Weights of a small mixture-of-experts language model, trained from scratch on English Wikipedia.
Size: 11 layers, width 128, vocabulary 8192, 5M parameters.
Experts: 8 experts in each of 11 layers, 64 SwiGLU neurons an expert, 2 picks a token, a sigmoid router.
Training: a variant of SOAP for the experts, 9496 steps.
Below are experts of layer 2 (counted from 0) of a mixture-of-experts language model. Rows are named router (the router's row for the expert), down (a neuron's output weights, with its number) and show model dimensions 0-127. Each number is 500 + 40 x the weight over its row's rms, rounded and kept within 0 to 999. Numbers have three digits each.
Before each expert's rows: "raises" lists some tokens whose logits its average output raises strongly, later layers aside; "comes before" lists some tokens at least twice as common just after its tokens as in all text. This comes from a sample of Wikipedia text that the model never trained on. Tokens count by the router's weight.

# expert 0
raises: " ====", " forces", " Died:", " epis"
comes before: " |", "2", "6", "5", "4", "7"
router:518503490526466490581539472428456583466505495546547513535513509556479537508446408486543464484420460603472591466556536526465517464505513598507533487464518512574480556548510501500494472531513468509546513438532512518512498481569452548499544472466493479458559542454477438499513526478471497490478400414487563490537484461466576457494490478485455523452540470501482515518533562484546486495484
down0:525565510568465465551484510489489484418475429523483502527480556472499492491520537457510518539506476528526532477459461539447478453462476530521441498524502502398535471588454502476488453454500512519537461478459427477457504466404504473460531483579561553556456458438481497491554522551501551502458495590516474533481476490524541580416507522555533496517457555539517480479445568448478563533512
down1:509531534541542498465502457508492547486514511475560471398487492509565464562555525550550468476517480468509436468512508505492488487514487454467548483412530508438481490480399406562481515529543530483535561512491506565524522537544485520531489482505534446451561441517467523485570474481474518523545425495543446482500521532567472485549498487531502412567536480482525626554521462514451553502490
down2:504476487491523531501473533582482494444463500520482486455563514496522474539554494565540486415501496437527451490496537487543542464513423447521470525519559520465472491466545543481486467521486504425527465443547557497523529474475534466518473454526491487476564528517535485539500484533460500434510589484581538500531431552516550381476469494546596427554453481493544474516514533522563414447498
down3:486476492409468476518529482529490491478466536543484442563492542487413515488479428504530414404424445498478607459498531464541428489507524544520483491517489510560430586525555489495491503585479444525424463483447582453565487526517423467521496521527533489491528516524518527464513551548473477504444491475507521521551494512468479557549484496479422505433513541538491520496475543484520514534519
down4:475510509415496531508515460513523529447391506502472469512494514482416488490460479479518429505520555520533457502466501575489385450477512471506489480531441460557493498521509496539505554486500483508480532503530498523532559478516597477566522533544431535559541494463426525496600538493524430473433432564529428575499479511556562509485488519442529477520549436532497523528495532505529469534509
down5:546533520554587455475529560544492490513491570420490478457492512485578413461533478521516517481543491530455498515519546455474533466539481461518540488557487552459505457506480445504495440587488514474527504472499534522488531493493495474462514480554450511535501483486496506454481451533412582424485468442451495524498512442446480539460534497487395535478462514552535468493394521481458557417550

# expert 1
raises: "\n", "-", "==", "===", " "
comes before: "\n", "-", "|", " The", "The", "=="
router:519534509384529470496483526546449513500455513516487596497543520501456470472579502459465516552519500518455518523449515505474503488491647457514456518545511509455437496619536456497485531556438559494466488539525473518522525491434488476423437535496486515486525470482500552541458498487486562537462498501490477478548524523516507507505555528551506506408509564476579559533454477477538488441489
down0:558528472541425506568461565506438508493533431540502509507538555517505489519506472500540518559498470481560473497475449545535501460451466532497462530506544467494426547442473478482487501483509478484457515473524525515574438504521545435517509428538540554458513544503503442514512549581492485437538470527516514434456461483545569529480448427524461530469507530517538538579585580475607503533517
down1:542531522478469450463516531534486451491527596466471503573488463420576494480555482526495500508516450527426480533511557455507480403477498445529488469568504509458523430541476458473417503439537557520533444465504518520495553459449492533563538528573469475466546503541526474500505530453472564450555489454523532463507450535518452444489468510545501535458487480495530489485521415564577444496534
down2:500546519460439461565520497458425462495460456519474429527484529483506524469558532501529480470501535519458472503526505532391526585512547504440487508442486505502510495484548470461549466512547432447433534462507585483513553556481470533490501528444412453462548465507444466494517563471531473515497478494380484512541579528470503468534427497504530495513548463513533572518556505474529524576484
down3:537564459503475427474471611480485456546533496542497472467479454539495468619529498534502535395512534483435506493478549543474468473535508464523507595483476516511548417558532503533495503517516440479455479440440485446495458505505559424469462489446480529485502441511545442517564473514485457510552481538479477525494440498501476573530502486524535484518442513558530409513462475484522523450486
down4:541476526497452453513448456467555501479489449474493627487500477465525517489518528518535458469493507524514519547541476496363479495544523506508481516482482559547527452523483443504587522486447484478452508455540513445465506518575396562533525494515474446508496515498484455409397442433501490475473490456505498524523557519598417512502464566493528561492513492520532488499500482501543505519465
down5:457520494555521497507447561495503544404493464459505430467528448496506533523500520498492523574522504499479521438519511491484486497472594491446519480446505483550479478493496427540453531517477443488547503502512500501504587472447569511491502404535449582511506485423528508491394463553494445543461517486540472520500513418481493535476469451551414434575452550513438526498535495462448539508503

# expert 3
raises: " of", " in", " and", "-", ",", " from"
comes before: " of", " in", " to", " and", ".", " for"
router:520505511431481482506486483508471471481511431581526437515533469544536452499452430464450550528566496485509441501466493474503517500475422493489456506456500470525559482488532452480530561511526583497538513556437528486444585492548592464442500501539534488459547472563457471519484521504543475473510541521516458461473489550576460566520536526479482490574497566444526466518515420517585535583504
down0:461477508379492488515522553478453500506466521475428467519509445497471542490484504478519500475535464465514490450526526464445491486416564467544502475463447505494493477591561523510480418490576501487429554533582511519505511501554499460544521537447530441524484534476505565467552503511536541480605503468551523463509556536478506538488454484495485564513565412553571535491497480517539489573550
down1:534557457484479467499522501497527441552503462518535564474439438487565484515487499398451496465503497510581539566500457430533493515464467458514563470546460466497524536496515497519508522541491494504515433539548530409483523497437464480424562443471525470558411456526479534467457446438565598513510522457528515446493498496516588505450491481487467517487424472492481434440518464479522513511496
down2:485505434470490496485502480520540566476435520506496527518548452486460535532424565446539504466533600549500511450452534493532500497487526544492455553453520404513510492492490547475491515427518468528472505518551525528447495517498494433483461468484519506452486532498546473466380410529559480515450490458430509565579562448481442474533512484553501635485490476534524500506490479465500507506539
down3:528455503501524498490472543524505409591463627441515538498513466492435442481459496539462481475515491535523521578548477493476488459503469563519596494514554546507479493502506472518612395505514552509437540503526485496495456457492527519510498545471487571541498508452478462540501495493507540468472507572499516464566434493460502521442510451537553581434501466566533490487448523489480533472506
down4:576557523443453472476498464517476561480548423517509470488546530552519482553503521532500554450450530472454411466523559478524526503567468483475445523530522489551418504456415493535522589391523463469539486426506487533458506524486496453500462468533513505484556436464545450496446441487444459484511492511507525534443501515529428509533528514527495445498534583470471483592501465473517486522519
down5:508481455528421472399514434475508549543492507529508568509495498463467447501507489515416494541406519436558538532443488454452472493519542508470523473470507506462531493521503459496504489596564481540518521447521528547495508509490489468525466474465499589522432519471428506482500526585551473518418487506536579502549487453496533490500514506510514575524541423485489482524449491582433549428505